python train.py --num_hidden_layers=9 --hidden_size=96 --experts_per_token=8 --balance_loss=0.0136 --router_logit_norm=1.5 --optimizer="soap_variant" --beta2=0.99
Below are experts of layer 5 (counted from 0) of a mixture-of-experts language model. Rows are named up (a neuron's input weights, with its number) and show model dimensions 0-95. Each number is 500 + 25 x the weight over its row's rms, rounded and kept within 0 to 999. Numbers have three digits each.
Before each expert's rows: a language model's description of what the expert responds to. This comes from a sample of Wikipedia text that the model never trained on.

# expert 51
It responds to: Table cells and headers. Blank spaces, numbers and column headers inside wiki tables of episodes, elections and sports, such as Title, Candidate, Votes, Succeeded, Sheet.
up0:486513522518504521472546548486475491483462503488521535514474512459546480539478499510497466481475466480516540454460481472481498467529510504478499539554512475524459457484513505487471462507506508503486520519489489480514522455546491467504509523476529536549519506481494475491499496486495497528
up1:503492522500475569472513487475514513549512500468460519526488510504512502534517477500505466477503470490533562478512499487488501484479469481510499489484516527500521488527484528519485480491558505547477531521489489471522465479511496502479484537536505510536491502482506453534462473433512507541
up2:508536478494477501493512505528505541481472487527461537498463544510504504495517506557492495561516519498536508483512501504495461508495479520493476532482495474521519511505521511481516498479524466487537512445509538511466513529532487520519485519477493479526433447517496469506447549491504488484
up3:483512494472510450493488498509500552482465508488511477563510495469470519472494491500494500507457549500497464512466507495502548509444467483508494467550511507494511518474515505519550526455502504500526538519494507535534512510514484516467498535504502510510520439493435491514508501484510489465
up4:445478497536492485480505513522514530478506514554453488490455488519485570488497493481472470489481486534494524448512480495495521547475502471500497545520491457513508507490489503531490511509510520501497518534495498527524448506443559489511504517499512557499510502484499514503509497513507477447
up5:544458488485542501539528512468495534497476435493505523503471525527468471549497529473485476532473473507504544460489485490534510430476486483520511508428488478502494496487505508492494532506520497498488492468510487467494470490490497494492484500488488525493536457518522488468509525511521494462
up6:466477469487530475542523513495522524542528496501507497524490535537477539465475514538469483486453547513482518491516461536455497530451512517518489502475480500511514504490551511487525524525534531493490513495527480479500532521504486519514502477545515490497504476505499475455427515507490520501
up7:507496502468519481489453507484484501519491498518492543469524509504429490516484405444469473494507521499495515491482474473491493481480519469525502517490538521480533528535517480470513542514519500508524475490511487505482529471540502501492492504475458460526466503506532466479515473465505502486
up8:524524496514516484454501514493492509493512535508474518508501524479500537481487488539518571516475500543523509478507467511498526481493492484463472543484501513507512503525444524549517488483527476510509442473475518502494495501515489517461520489486535477533455479505477524463516521509559556504
up9:439526522480509476534523486470518536433462512505497477516443508516498531514503480543541494502531514467532512465489476530526495463474491491488496517531513507528472449534525513496497533528505464465535491516491475484530506541544509517509492521493475495504524465504489513498519511476521514509
up10:458545493527488537474491534489480538528490552519509510485518543479509513446535502519469465497461495501482468505513519513504502487499499549481548478492485542514523562480523488533496505471501505525455487502481519500518538518511503490498508512493484471504531526474489426493468477495497487489
up11:486510463523503519507512527469462519482562520449503440510491523461504483518468490518471470504553489536490480549487503507465485523504506476519523497477508501529531479533478480492541478538504499495504491498516482530447490525503516488498483473488469474464525517497514498499492537445531472477
up12:533487474513525537526509510490501525480508504495472548506471493480477489497484544466532516533487463504479497491517486534468471473532492500524550500482529500503516516465485508525512513472510508492505496484517489486501459520545482537489531466476484507463483480500483526505445516411527502549
up13:485501522524485523502478516567447525524557508467504537475557488532502489544497481508500490485501432495554484505469524511492524532526490504468476510521514517531540520535512503472509498553471496494460507537510515519512496490524504516461513497492512513500518509516496479500506478534475465502
up14:497474493493492500526511517519524523477545462520495480477487518532482545488474512487526472511487517458493469485489518500478451551456473488490471501467515459496465488468476474489513506491551505537503512564539487484534496515501506531499533539512498468500521514514495572488512483501521474482
up15:520515477485498517517504503488482558520509494495499519471480505516493489490542502528485577520509474488530520492516497482496529426482512484514446525514537498511497448455539472529495544482495492521513499524483506463539493449539494465494474521477493489519467482508528517524528509506482493521
up16:518446510468492501487500499479505533510502522473489509471521461494510475465483508505483527485525451489443534534509500486472469433453515508509474514513560526511480512500492540473502450462501452478487503519509525491518515508523537499480535471498489491470500453468478512483509503486508470489
up17:525491480496507500510525516439494518497505494580502507486449526512476511517481528507484485516481495469527459546532511522501515520472501467545470533526519495536496468491505483504486525490507515477479503540518508464522506564523488488483498486505497464502543475480459500477465526478533501461
up18:450462522492458527484477485483523532479526477496525537473498465464486493494491459533503447494501519497479470506523480514517503527501532482500489464505545526521501490493507473501487495440481498470546506516477483513533529506517456499498475509470503493504480491478493487496461433473488542548
up19:516469505466508506524510476506519489494530516495420490506470506481481480525525514521501468517460494501483526507485474458478530522435516477470516512508489499492488498512526491453514465554545487484506458466518493448483500506501515487501489532468506485520434462540519523505519504508506481495
up20:498508510516461496481524502505528519513503490507423483483510519486534511500525490482516468525555499481489498489467491529448529510475496463506480490510502474516527518538557463488534544494515512489538502452503506496525498525508550535445511520558534519455488490493516494503496489492523503505
up21:490455464481524484506498518484549504490493492474496479518499511531501523552493499462484477512487492490520526501493472505497483439471522515500461536482533454524500473446524518502534497506537510528528450499540505501509527436513526483503498513481504501553487467487488482506492500498545478547
up22:507444498520474498533515496461494489461509509463496453506470515470516514554447511520467493524497490498488489486498451499478465496466497462527514482503488514455471463499546509513504496477529537505537462486542506522492492512492545488525510514500491537519494512497510483526475488470523497568
up23:474490493488510461545504522500472515511489492455483472519453529491510497483528519514472464545477503484515539505483537514445494532445540519480485526469485490527512486479533497485497513468477443473511479522512511517505496523526485468451500532539512491498485500554476525485511476520468512480
up24:499521485494522512469533515500546510495446550496480492536445455484492514503506537530459490514513509470502471509484505462463508529442532511498458521511468450510516466496458478506521544500506509510515490471495540474498516495499510518470490533492507513556472460492508519502497508486499464502
up25:530533525480493519501528540513523519504507470506484491475457532503506487493563520519536521547500510445491518440512463493508510489423499499485482542518486490548498510486514510518523538510513505517486499501483512493515528495549481517513509545482535490537469473493505477466475535497506518504
up26:491518532496527454526521531533512545471513484511492521506508465485468497521521499562451513555509494504516521475521488502470556509500468487507450503512494431526465477484506478485520498518530524538514510503486507468512540476516488516491487495493544527508515484503532479494454519515506472482
up27:516503525463520522517464514512509463507524534498523518439528528547555496500487485490545509497512524454508517529473566497528500510510510517492530486494472518510517533507489486509486485503475546458518443539481515509489473509512481529470521531473529483520520502499461535503485458507517501513
up28:500526492522510501511455469480528527486507515507495460484477521458531514473497488568514506482529482433459538475535475477527495510480507485520505489526473522516509469480532510471495522489522482437518482457493505510511543513516518516520506502487465511549527484492476497490486513438511495523
up29:514500520508462476498546535470499539525491541500495503498502479521505511534496489535467485494484539523498455547485523486473467509478506486478480499501492486435551484483533469525501540522540524524513497510484479516520498524541469531512524535493511495480451492507503479476515488489433490467
up30:456487503474531549503467536521509541461511499503473509510519500424465486486522521516513499487507472517490464503484541490505516484499494495568469504482504454519495507489448498504495485451504521493457501491530514514513489533494447483446495502518497534513487450500483497499512545506498510482
up31:465522525487472519468500471487489496532564535528514513504515542484469495520493515515501536517539486482478491544460452458481527491492554473522517472485509497489531494502506502537477491506497519512499484484480545487526562510487488494487515451494507504537466480490545536515493498488478511455

# expert 12
It responds to: Technical word stems. Word-initial fragments and single letters in scientific and technical terms, such as mole, vacc, nucle, plus punctuation in gene ontology and chemical-name lists.
up0:501482488486494541511468506524519526516485506482479462504480460425535526487503519528438473529514490500520521527492495492534477519497474491485521531538537509519534463482484457500527489531510545512495494485552483457489486520551490541521516483500502476513512449504522508502510511492508485463
up1:479531515474534514458525494496492527490530511482488519490530510511478536495471518510473497524497441518479535513507523524478528432449492469480522449506489513541478506477485498492506511519502550535494546500494523514538529522496484452515472520485507486471462464490529499459515480516486472498
up2:510498477509471516542474476494500518500480471526509492513505511507504545530494491499499503543490490503564512524487501494488510482513490523543525508501500507526533445513495467501505463581488519518494494487519454437509448535490488522521517532543499462506486466511440534509497483507498504480
up3:526535468536516445490456488496525534530529500524495535520491499501490492520516527507483450546515506519536494494486527502483487512508518485484510514503458511521541494509458514519524513534495491507514542518535516554514487514561505503495533501539533539513507481514494463547487536523496474462
up4:488526504465522466503519480515527528532457520493514507523512482425470487488521508524491492479494507499521486490507485477531480468497511531511480491497452501535456496479486526522508530495481495491539541507516487458538464542501446538475543501490505528532491518471538469489559503508507516488
up5:500502513561468496502479508480543509499452482561463538518506535496479482491458482500548517517501496509467522465516523503521520503516495530477482481495506539482490502542516476555497505480469480483558466485469504508490490530534493520518506481485519490493518527499481543451495510491451473498
up6:486482533494517502472484517559478520464539492496493496446531479491493507534471528492495529501473466493566496488511531501493488500489479505501515514513501478469512515487469488529497546445519528471486448490525490489503452532540463498461506511507501494543512474460497462515499554494493499483
up7:521492497528500511542502508514470545485506508499532501497471513445540509501495485542460512510527476466514503464502550493504467491510530495475514488512474509488532509473534466530559518519524475493484530518518476452528495460499496490480493518495552511564486473510504523540542529513489497521
up8:486522468497474525471526479518564541448510474558512509498429456469514490512494520515492494502452511525522487491481532501506509496495534499481482493536486485518510536505470511460509510518507494514500524534542497511509498534506470503493527485460524510535523473487485527495549502531497513452
up9:552511488532491493469487437522523498476481523523507459434488513523505479472504469498494520496494474481518519521497507525465499478499551476505530491515506492517519469506464523499509509512517506503503469509509483496507468495490523463475557484527553475462524462506467526462516550498522453498
up10:504522555538483487514518488477464531544483514503512479504517531526521485524502516500499503446525471467498487509502498496521521513453499471521541499539544511486431493504536522516497498495495486498520504491502517487496518506485508490482514450489470536470561477477505462448500477491564512508
up11:497512482480537492541458521514496523474470461516487502471471478465485489531457480493471514497506460478490518511491534476504523486518525476504550527522552502520553500499510465487530497495518471514487531444510463446519507515478520509495530507469539451516510481515474508494507479530489459483
up12:514481505492525525512490506526521502502500499522517507516494496495498502526473520465525471531531471452498547499519561471519494527449484459492500521495500536505535518484539488510509533499510482490448526442504500462510503489469534489516482523517518466562436465500470517473514480486520516508
up13:507492505488473546511518494533491532501505552501512485520497463486529555529496486541474472526478499496478559519452511528502534520490486476491496518541520516461539465497499526486507515495488503501522472534516529503475468499517498507521537524497531471523458422525504498541513494519517496486
up14:506480473509494517526507519509517499514486518549518504499486571518512487499462506490483538493526465502475551506484514540485471468483506507495490512468497480492519487537510504489469498461563476509535515515485527493499538442527478499498535485468527513496499546576506501487535487528499476524
up15:528507474509494476496535485500480511483481476503485471512542479523503496477522507488494496464493467494526531505530485499491465520490476512452519529517510562491509443521491519490513545491480484479544532486515476492517492504509487508474505515520501505484496456515493549462563531464495537578
up16:462497506470502493532510527491508528500489499571502517483440491479542537492510516502452493516538499511463501498500505504510534497497521479457512510529523522498563513476441504514563480507490518487478525481520515477505510478545496513475501520497543531520492494471524520503511559511498523494
up17:519487526514484509468467484488524525477489508471459535549459476492496538491475530506497465547458496522521515482483512504480543449508519472478464499483502538495512474510525454524497496517514562536497544484479454491494493506506474498495549481503517484501480457502498505481494513535457524496
up18:481498502532461517509491489499495487494495500539505467503505508512513489525472460497498495554478485513486499465449479503500487527508517504472536532469502498464551528498495498519518460533510551538502524492493495496497462559496531470502497517478529492530494445482483541514482470545442472464
up19:505495478495486515501481528486513538477486549525530525536444493464536507521523462525454527507513511514533514429509476490494489469461487499462501503489574499478512476464492470513522500471495491542467508486527463473507512493500537474518495502495507491534525462479485512538483497514497506480
up20:519479487465497511492511458486544491501475541479509510485487520494479518517482489480499533532489507467528539475480483523477517509514531476543481507516498525513507523518482488558545491533464537499543512501481485482517506495459523459493517509540539531473497458462493500468541528560509527487
up21:536520518456439501470523477529505548498482499515513537504476507470512542494548510521487504524528455483515504473499481511508532516504505519516481529516499477497510491481479466481534477534521503504511530494462470476531480499497505513534519537505528474571497457456505501493552506528485507467
up22:498484479489482529495496451545537508468494549491473512490515457452512581512510507483506506489544491539528499466526508511497514526478511502460488497492460539499503475484547513528504494505512510479514513520546513493543466502526504486507520508507537477562482507509546498511528530500491525494
up23:495469477495499542499504507530502537481491549521488523473477466497502536546499500503478514506541495546493526459507551491502524470484541501509512531496525509527541508485509507498542526517487466509538497500554476459518470511519511493489540472493567504525478507508480556535513513507479492489
up24:482538485538480477499459518509501575505505539519516552453485487468462498499481512529497498499499517515498510470511542493509522464502500501501476465451517486506520495497482486478526496503506495486481528464521491501507507484531540470498423466509522460474504502515519533493495463541505490549
up25:502523539523522530503490471495475527515462502512497521498527474521525492487529517545469547489544478542520514486515534510529507504473468516490506508505515554507535495452490508465495497486479533507470512514500519535455461476484447515471478491446540515503530475519502503491518502542464522522
up26:529498522503481542510479505580506543481482502493490519504514514522533519515467503515506482509513523495468505463488559479565503497484518482444506506524475488478507481499525513523539473495467464495541524476492496464531480512494489471473450503505536485531502462540488482491535495524496522506
up27:481503530507471550512482479465558516467480502516488541507476493517527543521501528538452512531480502495519518496447508526552491514509517495469531507494520516492520479471453500547481493559500505499485513452538487500486513503510496508467527491510517472497471472454521500517489537471493494476
up28:507494512460490495477514480557460493491474506512525522458481534493527487504468481539465506498498471498489517476506517488510500498455547546490479462509480500484516468508509489496528504540529499460464533541481485434511500521548487540467487497512446490489491467523504521500516491535533522517
up29:453511513517492499474492489452502503525477524450508490487500502494485516480524474488478487491501527499546550482521469550556461477483504486477507534475495513488498502534556509455516528523494538503518465519511507491468433498501462489495482512456476480513511469486508530502515511457501482540
up30:483428498506485502504451531496511519514475512498487472506488523455497482505483520498488449523516494510519467458494529504559504446452510497533499509507430534501522497486490469502552502536503531497490482492477489492471525539515533476518518466498504485516471458503509506498482450495494494495
up31:496514505521449514474477510544509538473503525530487482497484521483536507480480481527484494503552471531491507449497534491537501494461475455486517536493516507458511467487500499514513471492507504489456553483502513502521493525512532533528525535544538468542491487447530533489488484492488516481

# expert 53
It responds to: Possessives and determiners. Possessive 's and possessive pronouns before a noun, such as the company's, his, their, its, whose, often followed by own, first, career.
up0:501493483488482510552501488474524530471500523482499504450457500520460539489524511525519492496486476531460497500515530504534519517520533513483479476461491466493473495473504501518549454508516503466501512517549529512480526515482472546490489439534506454511521503465462510510484482461488489539
up1:489515523510468527499486532521483509522481500509500518438505476477520515536494519516538470506464502473478455453503505479467529528485493515463488556505545478525493502530443522532535495535499512478498517498526491497478469512470514464548563515476542486509522489479508505492521481504494524504
up2:482515481479497514547459474481473547490476506530518490494489504519481523511518531502511509518448510486471454455481495475500490509511522527526507482452495502551521489532467504515527525515510506482527504515476558522470518483532519483476502521510529493499477459498447524477537493521502565531
up3:530498506494513469501497469489492530524491500518466525509519476502465521496516460518501459537464499488464545499505447500472487529438477474527541450499483542484495519525504482447492506487487496477467486496468489472516466530536506500491467497493489508546472465472507461497514532490545502485
up4:555468520511513508410485523513518518514513474458493459511538509490437511473470479495527539485484502519518505501509482514471571523484516501491485468486488525521510484495506471495512484500539482508530525483523510483464490522483481507511490490517454514504514463487497493484454479508480455517
up5:481521487510479513531490495486480533500463491552487488458467455500489497501469489520489504440459530436521471496477489522485551506514483532497490565490507454507515473523478475541478501495510478453556504484483476493483482471502516517469484530501473484506498461486496492497501481497540510498
up6:521528510502539471481512528495448505508515504486494499525501481470488529545541508519515514499484507441512468471488442503448500548453479514515496501499518493514543477518479509518553500508524512473524487512490508481454459473504502489526493515501550487504472435493495453474522512508493513499
up7:498546557483492496479491534490516504458491501507523492472519460467513457508453517503543513472520500523524531475463500489484504495555501486553500540458494514475517528528506473532509504504523507505502517526532490477478549523519505501518547503490504479495508541503500536470487489548494551514
up8:469476484532473539528515454511498511533510490532561510466476487494527540536486551501506511480505496465484494488502481475475480499529505549529470468459491468578497484520511491527470499505509504489510535505525512526536500514538511517519494472488509506520482488516548486492528477502507544523
up9:509492424498466457514482511486563536473511541488520494523485538490488506518488468510495510540494549500520510485479522469518489500508511480479516495546484472456499502488494466488515430482491498506461493467540504542513484482467510519483489503490473485504561522482458504483485489499484487499
up10:481490522498504501477539516498509489515491470534498484472502501455513508482460522544505456469474479465560504518490448515463516485521483510502487533520489450498532452529544448505496514477511486491493547512507499468520526494499543509502522511503512507516490497491581504507530503456500500489
up11:530488464490511499517482532477468542481475515510481507496449494468484532508487525482536527493490535480531500479510489498453520455520484481522521565510548469503587502499497515494534527522512479486520498479515487498481494487522500458502518541502512498468523456513494523453499482513529502498
up12:495521545520463536485536509504550502448503475496521487500485491484497456526478523509482520474463510475541522512525465553488488480525496528532501475471512483503509511546525490488502509514531514500554524503482453543505510445529456539522483531512521485529527506517514488499469489521514508495
up13:481536531520504528443468510531461500489532475555490493486538493494513535497499506498498480489503501486521546489500449528472530492457478521497522510531500481513546515547463455492519521523490515488533515505518501505502475522510532504481483552507473498459502467514510506472462503531533550496
up14:492533511544465471501501495520482550488502510510544488495485493518509483550483473488539461513503527477557488501536468538470511466475469534479488513537475452502505484552496482488506509509482508495537491527517462486470469493531477534509494515529529508526478469515511466486546526486502471482
up15:523528534521513490517504487519471534510495507528530531486508506517447487475511510466506454514474479485484461432478526514466495529534486496529534507450531484487515469541496521529509527500495512499499526497547479514518535478536478476507539515504509464503472481489495490478503473455523536548
up16:469504503510493522500512540513515506538562503509497467508491479508503526546481514466513504506468525479548518491519491502436517485479464500501489515482502475514552463509509513500482557494491471493464438508510488496499456513538507439498509534475533492503490459507551486521495479515487523494
up17:489475505509504526485511484507482550498476506568473548515555494522500472499482487463503560506539491481519503477543484508453528521488458520487542497487536501493500532528514475505504484483487493502505456494502508502479501496520485463466505531503486491500510505469530449488503451497561529519
up18:490516485463476496518528476475484543510492446504489519532469498516490510508487508487511495531517482494498514506496535546491521486495504520525520528510560462495530506497498502568509486515476486481497485486556479539525536460485485477493504509502511510494421483512502452473515489443546498499
up19:465478473492490509464470531464485533468518534513486482446472499522468475515485528499516498469496503482536477514542510505473492472526511526497503516493513473521537502514475505493522581503526494477511499466481476483476472515479518481490525519485540526515426457494513489485525516480546514493
up20:491501541498536481476518542513491518482488489536505533483488469504514514537503540530509477511450502462512493525482432489426499493489510521512485536497522518530576528543495485468495515495484534501519497506535500500495504514496483497491502536488515512491496538522533511524521465496513558499
up21:517503511499507512471493526486500515480532528543481493470501503485524465485506504525459469529478454493498516521493467548456521524525453525468519480488479495501511499482461500471538504531495546497499476547504524514539536510511537504518498535534495531504477448519556511503469526493487503545
up22:452471489515518508524514507494508542501502483479494545485501492541524536573535514499517518485490529502531486457507455526491509529477477516510480504483510465558516465545499504543503479493519483479501495483527478516470449468470504473531486483490520452550481475474487481514493486485508505498
up23:460488517520508499498483495510486487504516482559508499519486487501514483542487531504478436485524503488534540485518499535453452523493507519542466502492525469551521534544490473496466489505535483477524485533489495480462451500528508475489525525488555486491496463513548486495520488513518520494
up24:515497556504513503496482541469444489509493482453523534486495509532486466536503524499487481497478501497505506457497460511472509547470472532510461509502568497535534499529490498511521483532526520496513521531501477443504466515539509531504531526504504483526506453483508494507474474515483497539
up25:453482528477465551452440507536497541504496529469462495458520454493491445457492489458511501477484542505522519519487478520491517491486516493488550507487500511466499511516497529502467491494458513525462497460516533495488493519463484525493509528522480485482532478513497496496468514484492512528
up26:447500507550505494507491505511486540498457487489448518473500476506471519522451519528527473506533480505502512489529495506487514493543500517481493519464550491546493515529483461520503517517519524417483481472530501476496461522511496512526479522537532508512493482463524466499497454506484511505
up27:494538481505471520505481499517508507460442491537511541470478463502478517478484500489508510522526508472467483500473512498479501499470522560465491524474525474504473512516507497533551483493482488486528510537499487495448477506511497551490564490535507458508487463477466505502478527507501447524
up28:494501526526491501492467515497477478529444496508510500463505501496491523526475505540471446507439487472535514491451514513466475454507512543531494518511556507529518528520490498507476535506509493485520504495549521490537505536527485505478489559494546479495482517513543484503532498487524527512
up29:504503509499481551547490483473578495453502506480525517554505495491513541511484535513534512514500517491493514514491525505536464477461480498486483439513458549493508549540462504500496495504528471493459515470494505506491507510511503496517534479510480524531495496529447480504517488473486491474
up30:493512471529523566515485537460533521511486485479487507513488537495486485501460507525527474515454511490495516522484508505505551487524480547491500513506503568491512524490506523531508513506480529512462461469517545519510492542491486513515489517529513455506493467475510480521474496441451494526
up31:521482532476503498557516492511528509466443494517475512527482484489476476496476538531477484496485538464530501542526512510466482520532513490519513538519537484505529481490487468552426476484503475479505463521512470474518526540508508500483519484515530528483498461529528474480489488488514483519

# expert 24
It responds to: Section headings, table headers. Words inside section headings and infobox or table labels, such as Development, Early life, Personal, Career, See also, Votes, plus years in table rows.
up0:511486469490518523500530480484452533524438457472499513456490467514500503527514475529522506518515521482525513495524514491514436526505481503493452549515465439513471509530463459493503490496502473477476537474519475481498510529456493478470473510497497473532535491480491508491519480484499529509
up1:447510519488495477485535476514519575537504521553439512499494502521517506539499536482502497515498507505515482515459514480457511528458495451500448519499505521500503505464515486544525458520481508529460535452511509477478486480508501512478500470484485534483466485503471504523503514487495508490
up2:497471465460495532497483449497500556500515524477488494494451539536518505479497494500504483530495509454504461505467523477486491494469510498485486491499519538525492486509437503478521491513520514494501426511532444471497480504477539555489516507484549472505478484508501509503489506548479494484
up3:520529537482498494482528511512526570472527528491511531474525534478551486492497513501524485519469520463472483516471464482501493493474486495530515492460472517535496477501511527532506469512481498458471489494465535484509509510532517503510523498463501433527481471498452492516497503515466490558
up4:489534490490506531486517512528505523506471510513489499486531520505460517559516500502489500472503524495464495481498551451532527459480524510517482503493496501469499493526557544499512434489494486537500496497531479453561483500512489518530506450507509495525499507431512506486484483518539484482
up5:479533527465519472471498471508482544469510471525466494490499499501459526524507520511499443495515510542531456479460495470474508494483504435471443494467484515513513495483471505505463483541480509509544538511527501504527499511498550510496487519488491521504499493532484489521480550523484544493
up6:512509516510514528472499534533522476512485469484503534487499516497492476536462517542510524510540524472506529456438467491499532509460504479509507548489510425513515494489500506505520492492525522508502515434483505472521535482534519533508491530480528491512498482455512502544478521459507520506
up7:508487506526512489502479506517482494483515516559482482479511481543490514529511517455484508511521495515498515519515534529467527515557533450490481522472496490500524498517484508485475508508490508518471467530462466466530477457539499499491473482523548480552494419511499547496507489531479480501
up8:506497507453566505515517490504475539489507464504503533455469473491516510500471490499528509520494489531477533498503498470533513507507532494504523506492504510510507534498499482455544478479488531490475506529491500456472492528500507450467495500520481508509535530511532515479526462522514582438
up9:513496536464543523493520481498496534442515543494506504440514506481541474512547537528471510524522481488494485493506502466488502511504510491520484493501512498536502484493490520515463425497526540498545502456521519479503528498507537469519519490478519494490478462526518474525462471512516544476
up10:497512543516495549502513483495532564503517529499499523507444512503494504496545493497520491477490537470486480438499501505500552521459488479532513477474456495514507507534514483495522488477528492560508462495473477520458475517471500493522469492491516511504481559495521497466526461522500516508
up11:536509474463503478513495518514511562515454498518495509510474562505507510559491537513483498518481504478534518482532537490499513541531505504529477525479500493487488535502504515461486480507505493506488553519448474502552481502478550471488543508497489506516514451530513477512515506464476488471
up12:438488550466465530521502498521522537511511518547447494455499497515510462537518529509483497516501503492458518481487493470512486494440497459493477513519493472516495475510507511514507457521469514530506515486519508523495499500537518496508499479475440488543444482546481518509492522514518495475
up13:481506540486469482508457513507502499500514465562479478489543479469477486487493492518476489525478478476486490508466447446444482522483532480494496490473533493524519503494480488528500492506494570466527505525483465449513469533502483534476509512458493516521455505501498501511490515465479526494
up14:496534509493497523499541496506531561560519543481550487489508510529485480524520478510509503512477455505463496481448453465467529523478525497467507497504487501527472457479506520495507483466486488479477514546516520505513463514466509492499489497496476511513449497488499518536500445533518488472
up15:491488504517495500533515470519503528482510557526498508515495483480519519515512495575498513497528456517503468482476477498539527499462487499482539505484492494539531539502511525513497449479512508463471465464472549513494478542502524487527442517498516535531486481492530486463491501507543475477
up16:483483488511474505498497544513484512466484483538447495475552510497490498500525519473500562557491486554488503512515510426513489480471506491493497539488497456498504478470486510537511488501454523515524513505474530500510509541495501487464503523487535540521501483515526485528505516515445505459
up17:465457517518455500449512525478522529437482558552517491499499496502496515481508572473472555503490488531475515503528479468512506473460500486479511513515498513539524486483492530532490496476508524474492503512527525497530512524482507463503490479484498507473523448515469498468511504508470498495
up18:533465506528494433500492462515546534527537478518503512484482467521485510498515489507497519524536509516499485555517519509498517496458449477492475509520500508554486493508536494503530476470483505496503489478535483471472451499516520529505490486521451484544465507517535506449464506481527500485
up19:480461527490521497481501499508562496485531510548464496506521530499512546506527533494522510526469495511480516494510471481491540467499531514445484511514502480480499530479515483569488461485450482455513534494538526475469488524552486516469496510492493478503489514492492522488502466508511493445
up20:522476500525474501451524529480477535541503519495500502527479512546484500488510475533522492491519498466553524515511490501518483507496508472485510528493517510524501513501552459493491564494530459493510482521473516496548481464503493543502425466493523499510483480497525478536506474444517480490
up21:512535579456502500502463471442486543512476489535469491493489528541494528491500540484514486514506546523500483519507539468492511514491533508521471494501478529478486512454503471506474489469462524489516535480515488466525473526515519467509534500482466501486506491505482479458497474492499456475
up22:480500520519504520530525458519590523520492535506492520509500521472516525503517539511485517544502490486495545464510463507457544533478470450504472503527513531512499494548475520512519447513513506502487486499520512465486498507541520505490475492487488485521499488550495474529526537476519505516
up23:507546519530495490496486513474529518432501527483477509501510434509492502468440471528550502480498476488502479468428510480478474483500487502536501491441552476469468501516519466475526497523513497498469525503497502472512501492512455525494521505508504494526524536512475522521516486479495503498
up24:448520528473512516463488509514522526479548483515499536483532543489511512514497492466476505517537498501530483495478470452450540512447506491482477538480507476506523436476507509535522469509491567483528521521484509478497491507512483521490498480484508450501483485516495478464496483488476533509
up25:481537510530476520524514500462530525512532518513479456506482555481508485493488581527457501499498511459483497524461506502496513505511497478521463511509490489514519509470510495527517478463513520515501525518555538481523484480494521494489563495498484489481462457535497457500506470458524525491
up26:502474516513468494514492498471463517452526469475516480511479469500479527481517475522481508503508461482481456514449517519506462507475503501509495481520493501511523520534482500515503489477511471498484436470469450508465504488504476489529483470457508483522522495477531474441464471475496438462
up27:464567508461529503489531501527525545492485481507493429503529493489539496504481477489460514536476534490510507493513497468470503509477535515517497533511496478479510496515457499491493476522509529522528527497503544494484487519542536475471500452491472502465502465453508495495556523508508528504
up28:513490504461492519503500468478520511502496446464503534483508533520502482521506498529490482516494458462481529511503460478435475509514503514472428510464507492491477532517484479504498438483474490513487514550531506485514501514545520535518490511507505468495488493478527501512542429498517524509
up29:505469514496499503497501498506553530474491548514528499514519511511498453563470460529500493508486523484497482479489467483507502497494497486470545491471504466516524527529508522544497498516473493478498544499484457466518456493529517493514483494445505424545503491506495474510497512537497553520
up30:489480529521484464469497525526482559511518512491465516493480454490487501520477513510459494506530476494493489488466460457464451503493510487517508505525487512519485457507461491509468523470487504544525543520559478509467483552496496509497479479444493491515474491516455510493515478481480490542
up31:468516514491501503485467502494554518546528534510486540476484525531489525523513457482481493502524472501508501467476470494509514507476556526527513518511573487496489478507509521564522522508546483504519530491525498496499564530531499491510495477474521489541449526518473508492522510496523495494